Experts of a small language model.
Training: a variant of Muon for the experts, 795M tokens, 8356 steps.
Below are experts of layer 4 (counted from 0) of a mixture-of-experts language model. Rows are named gate (a neuron's input weights, with its number), up (a neuron's input weights, with its number) and show model dimensions 128-191. Each number is 128 + 24 x the weight over its row's rms, rounded and kept within 0 to 255. Numbers have three digits each.
Before each expert's rows: a language model's description of what the expert responds to. This comes from a sample of Wikipedia text that the model never trained on.

# expert 7
What it handles: Single digits inside numbers, mostly later digits of years, populations, coordinates, table counts and percentages, such as 6,62-9.
gate0:130091156128156127170058075118103110142102118108128172095116134142161142161150137153155142099115163130137143095136107180107140130128141131141098143098080119124132085116140152140120132153091143
up0:127078077092118144131085127132140104078122152130089119145112122097143137096119080140157108115132134102125125131122101111150148126119105146131127113108131090137144115144142145066136132141071078
gate1:097092135148123152112118136113138158132169093140107130153140142102121139101129122115141149120139160079151165082145119161098116109114136122102118145114132130135148177107135144114131109135137147
up1:129088132132122117116140145153164152166187112136097126127126111133116143126158098147114156130131138115217170102153117156143118136141143112123123134080103161130144087143148100121169089167133149
gate2:132131133136113150067140118130123161124095120162116174138123132092150138139107116132132131125128131131128118132122111092129176159142132139127121104136134109152117187136135163134100140124144132
up2:111150110159139127140120141139108140146125135127108141059135109134113173100129134176237133104102111159120139099146143128101105115092125151141115134143124137108076132127117151140144139116152147
gate3:132112122156143147138118102131145131103166135120148115132177104126080152140122113109128110142114143100106150103130180175117082152130111086139091128146126127142141108159148142129138105127134100
up3:087121111152103124121112118089136125116109113140154132149128114184098121131130130095141101175112145109115142121117130175119108144125126108167087106127126152109114145101145128124163081147157121
gate4:125108138129160129074105121125103119154095150105107145131168127153138142128137110131127117121142120160133160090148137144120131117117132122167123114122162147080145088106119128142112129142178142
up4:117131146145176086107081140077111112108099132080118131144189133127147123168179057149141141130110141119104130160131154150118140088087166151139112122120096122134130065141103138075131103168163147
gate5:135127115093146108108103117130100141136129142181115087129140122151169115140151123116187160152134139096122165099081133162137115153124109160127131138095084100143123082123107084096156065119143143
up5:136125132117153114121102123110101120141144171152096123111165115140144141159142141114157163119113134134132204106098138123145157133105119157122130134120095119134145084136118102085128081145174127
gate6:151114129133121120169137126137152110119112110167141143110091123123167150192133139142136162115133120103138091148132115123121147160096160149111146106145143094156124139128154105135128131141096101
up6:134147100119127132133090082156157117123126147178161141119127142155172141172107158143157138143168118091112107148117133115136138139108180133128148156168120116149147126140160102137160142130104136

# expert 23
What it handles: Plural nouns and pieces like -as, prepositions after nouns, and leading year digits, such as students, tirthankaras, for, in, 2025.
gate0:103139146128193148113129115149070121108120102120125122088163141099125129138172146129154116070145112165109111127112120111152143084104111142133137144112115127127114162113118113143116154160131141
up0:057135129137135145143139103100104092107170107171119145106151144102120123092127118180136094082132122118136107083149161091145104124155125148108155123161141111114119135134111120156123121178116110
gate1:107142117113106145163138099132110129137109107128111118113110136138151091148102133119182119163135160105149144152104139114161087142136114132130126107088109132156121092087151175125137107147139165
up1:120132160108110107139118138161102092138122122117162140114085086116109138100136180135131148144120160109107103129092103098116144152107148073127119122103144151155110085103138140143143124128138169
gate2:133120157157127148136122181114108159164110147124145154102124111101093078087184143156142097141116134126152149135127140130126114114163107172152140136143142172141125119168141132175154113112153149
up2:156102145177135142159138176098132131116134073171097124123121109151120140171150107096114127137168144110163095113141132077136148168187133123149124142087066140108110138154128133197174132116103114
gate3:118125116113123116108110070152123107114112142119138101113122132142158143132130138089118118193117115147185137123094124136125155086165096078129138131158129093154109111154123114119137137117104116
up3:123129131143133113154125126105141187156153118091124134073133112099143145121103123127131156099119158141120127127124090107117143156077124149112095127146135154115146138128089108133135134154099138
gate4:099111148136111140161152162142075100148117112120161141163103097103136140140110083093124135123096106144137098103137118161166103172183116103112166119133123100156113178135138109105129111161184143
up4:147112152075135111107092115138137113147130112143127115095087085109104168134152169123103129154138091151072105121122148153167106125123156140089070115150116123138116124130132124115151141169108113
gate5:113161145095133074105121172129139122145107115141095131131109113111131103080128149166163118183137157087158148144140139154134166140116109106080110104135158106125117145131118084185065123088156127
up5:132130119161140110163144131152124097141164137090116156121142136171113143154166106112131121102114123133097144095129132135138115124076115155115149158169080163117148073154104151093165131131104072
gate6:190136115128135125141143133145105143136120079120110178099112154102144159131088117113139096127118121144133105124122130131122128109183103151153161149137169132083132169167132104178142128143178147
up6:149153118124082147142102157133128128110098126130109146101166119094172136157137146117139106152163118180118100133142103126104138078119109140120181091128161152137128127146141122128199119095133146

# expert 18
What it handles: Pipes opening table rows after line breaks, row-ending pipes, year digits, and headings like Year, Preceded, Genus.
gate0:119096132162136102121130119087116124113144164132137119135101137091141124134102137098158111132075113182128117091141158080189143125118098124122146131126132160088145137127114146137153123167102128
up0:141103135123162127088125142109108122124086102150150122157105123105121077126118122085132123120141108133163100079112175089140126112099108148134124119076161134082124152141106099130118115132119085
gate1:156133154138125120114096180111183093130122135131107173106104139114111116163122122145165105134167139144106124082153144095137090103140114139086108122130148133111093076144048142120134150156137133
up1:144141129170120112144130134088146062155135118161084119093097141149151159147149147132138098122133124105144119099166131102148124121140123151160114112102146136069100128114082136160131192155134107
gate2:089091080065114164133157114117122119115133140153143128132129119148147165132093129110131152152083133189149148112129131146100108146140112128113129146103097064139134123118123132163128112158157122
up2:166147175121089127139101109123105098107146116171110142120109146156103098079101142141134137156100106194118138117157145131112140170120116192125165114122119123123118134164115116129117169158156146
gate3:135105148107120124111144116121125150127089157151113146096121161120146118163097157082122075134131127107150129171130130128150135124146158123149103123156122138143179113143107128136142155115148097
up3:137145123121167133126075161178121115098139124126173113150106112132130166079120120134119165134105107139118119122151153163095161100104136120155115128115112121078117135137132143120145092142134154
gate4:123133114111115120122172131149110090145087130142131117164099121120139131136127126110162142159142128145127134169157134143114141109158115085148131097144182102142111129117117176117129094092121101
up4:154146120126089146133171131099105111152147097137145152097143142117159131134159123135119128171147120143101155124138097108137158145109095126142131134155100152117108145143148148118099142134129146
gate5:146162121117155139206114133151148146111132137130149146145115137145140138137180136141097108126149106138121121148197132117137099167150145130131127146171143164117121120083101125170120128156158107
up5:158159139106177144125122150180175166103147155087109130116125155140129140161139133104144123123132117173148136139137140144119130119125133117122123140187147169153081158130127147136135138147103139
gate6:146119149158104110109152144139087123144166093124165121152130128126112148106123126125123164075132137156125111127096130121126152118139123145128105153135134132110144126132129177121129147137111153
up6:134121118139076149094127093173151131123094156126141135112124088183174156094129161188116108121118124102160094111132149099084123182098153125101099130122154159137104186126153138121055129097105148

# expert 4
What it handles: Verbs of building, developing and achieving, often after "to", "in" or "and", such as built, developed, won, expand.
gate0:120186152155114140138135124169130122110141140119138094121136149130150117124134155168106143107101135142143116139138190163117087127106122096150113109139105127113091161153149114185114127124106136
up0:157060139183127153067117146116152101131146107122108172126154137133100125111130138139131103140136107183113142129132108114117187170114119127115125129126095132137144114174110066127154143109077146
gate1:142136145096166125156144086097127131118109140133103089122128106113143141113129148108171087101082117133136122134146116154108125124120127127112131106103129121131127160121141097133144179127117131
up1:128145114139139117141122132145138125149117145097073141104167151205127183103147161099156105147085123117137105106119132136129123159129123153112127079136135128125054130077136112140112151158125116
gate2:141119150156139143133136152140124132125075151182132143187106133149119134149150119107115149139159156115111123126151138098142143118097124120129151124131121112120093151113148141144148132132142091
up2:125155152098141152152117128134092200109117125150157118185113110075181171128105163155152117142143127143177126106112158117087110162154126140159150125080110117123109171130182086121136154126154133
gate3:135083132069135114053111172147119072147119146122139136119123138132124160137105142138127120168114164193098118178118118083103152127132129149143122157133124142108134132114103175141161103120145142
up3:146134105113148130108170090126121126150138115142150133098132115097111133124146129108112171118149111099134156137106161112137105130186096116150117138163110180128124132099172120118138169120133147
gate4:143168134121131103104119103120132105137141092142121127152156144162137124089073125097166117130105144118159105133175131124162115132106095161098128112156113107136130125133149094156128144095150092
up4:138081134145141079126157174103123157105106144145123109130152101102078178159137095102097149153089136116128161134108128158113111113156108118120132123126083157141118141123122141106136078152136159
gate5:168116173139145134151140185095147087133095073170100134117141118126147117147195126153150129122127154079130136125114104124128126096171067143102137085096153141135110121145105178135092135158117090
up5:142090141117084142131139150168142090128154117117102146129093139131144123157111105129122144119119124130127094128157138109121113154138137129136121101151158130130094082133119137156099118152148137
gate6:135092049109170078129120094130122101112135129124142121129104115113110124122184121096155137077105142144161117117082152102101101159178161163115147103134124111097094108139119191102098148080146090
up6:104102151155115123107094098117137118141148140120108113110139132120160114101151142092101134113139133112137169153123156134086149072112076106108111139113106135106139146116119067172162116123129113

# expert 5
What it handles: Content nouns and modifiers after articles or numbers, often followed by of, such as company, album, theme, anthology, manufacturing.
gate0:146153143145107148143162120124143155133141141157130111110113113143127140108134142122157124098105169115106154178108132109132126117103089123159136155106121101145097128131132152138147099167123152
up0:128145115139146138136116115136148180124096127157126136128129140129091126110120113111152125134169155113118118139102146150134122145099100124137116115103145145159129088143136102146114123128142110
gate1:152098120115165104144155111130161147138115111150128097117160100133125076115106145099101133137099134101084122171168113146108124138120090106101117160100149138101155131140127135169150100124093154
up1:141104128100147126118120143130101112109163109157144103115109098122118135160130165104131119123125114133167141087165129111098140150098119113143120132087175088161094050120111109158086150114130091
gate2:091159121108125102145185147119144111105193161131126105116127149118144125161137145131117084096117102105109135140125134134167093118099139050123088106166126106149154118102104135119139089122135134
up2:146122167094146129189125147179123118151166128071121125125116122119091153148111133187108071089119139114097094158137132117187095121149126088139136110121103146138116112111160142150157152126155134
gate3:130133064096124141145090153139125156091115130133106146111122094135133110132125147118152096141173165119092119088127133176138179159129127140100152118089132099114124120145136128142168169134154159
up3:070116077143151171163115148161101168114137114168130155147185109108142147126138141148094149145140121130103138121133113108106163132130128109095158115119099134081099138091099057119179145162122137
gate4:159118090082129135170126155175165090132102179113129119141152129132104120115160164158116124100143164158164127127143110138130136098122072086165102097167172168114131110146115103138167098149136122
up4:166165104111129095124142122121153085165176162158138112148103148143091130153135164089128083089115144197098105109148097122083119074121077119146119125122130107152101110162073108117118141148133126
gate5:181124130120147139146129149112158157131168166139134126124126143126105109134136126086132183122150120156145122127122140128148130134181139181119166154098106143124159127144162093086143117158091135
up5:106154158134177144171114102150149140122187170144149141161131153114150102170079120100093132142161109188090132127125086146137123117099120158096185145117109153104151133157104109113127141129110135
gate6:174108124120106158120146156148133090119143093099114129126082095127116126124138133086113112105140116114134120156125113116122158148131095146162130136119131152101138112123152142162149156136131165
up6:118140129120116112135107143131109168133105133134128131101137149139109145133140139134095128145121141151099168122118115144131136089132168088100107102112164097151139112093106104119091147136114107

# expert 3
What it handles: Spaces and hyphens that start table cells or infobox list lines, such as the space after a pipe or the dash before Region:.
gate0:132159126114133130124155127174140135115094151165157099127123112140142118081134177128179152134164112194125115118079091151116165107139125107134105114061136063095150090150150131142104116122128195
up0:088160118128164154137174150164147123098135125095130079131144143136160136085081153185145183101147133145144133125103121145126123129144154190145141129148076162113145144140105140143116135145097152
gate1:119124092132161102106095108128147133094122129124144132094130138163144127156125131106119133113109121145118119146122117133088144142128138124197061157119108159104143170089122132117177127147135165
up1:130107089135142130143118086159113104117157100101093110128125157140142143116090136137120124109131132177125129136126160157133128104126135075103155163124134152132131144147138158104129147153094154
gate2:127156100110134179077105132130127114115134151130111086168149120162120158149107139151123130141084139111129129146170032118127115099121120071137103149127129157125167093172128109112117106132156174
up2:112088097129158135155114068153113169135148146118136135136069107117169124159134104103199175132154154146101106185165154118119104125088122105112099124127126182143150146123062131135096113108125138
gate3:081106098183149110084137141095123104134122134111116158130115108135128109113064105105109121155137104109138140129150108169106120112091137149181127111144123112099130172127113137135115121134117123
up3:098109126130169114153128150103137142124139134145136170108123115101113159055069118134074113115119104080110150166120114136126132122118106128131110094087186128134141089170128123120118170096116132
gate4:129171112090082081143134107145140149126126140131145123168097161150159121180124133104089109139118114084107112121135132160134149121150135115130150098130167077080127135134136105102150140155133115
up4:143178135129097104111138145108132119115133130130156101110101156108174131121154151103126110122133082098128106120126121114124104098165134108130114098125149105148101095125167076134166162110101124
gate5:107108114103096155160161111109130151121132179133105091116138094141128149177147109114132166108099120144138125152158117136164111185182129107160131120122131135143150126155125114121083083126140166
up5:112110147148094112119132100131147097127115124064102135127119146147107111135131093118145113157148100150113099083113106123124159151071109137116146084109082101133141137104112093150131100116151134
gate6:119126128096107136169165145125126129135120120089138113133128100142117103141123091135141107126123097108120124134108115179125143142124161092095142123160151150138080180170184154154099085112131101
up6:130166082112097150162144109119097075120132084103144116117136139137100129149107116143117129111123116140120130143131087143108148138136140085106129137159143149146088177148177107122125119112169088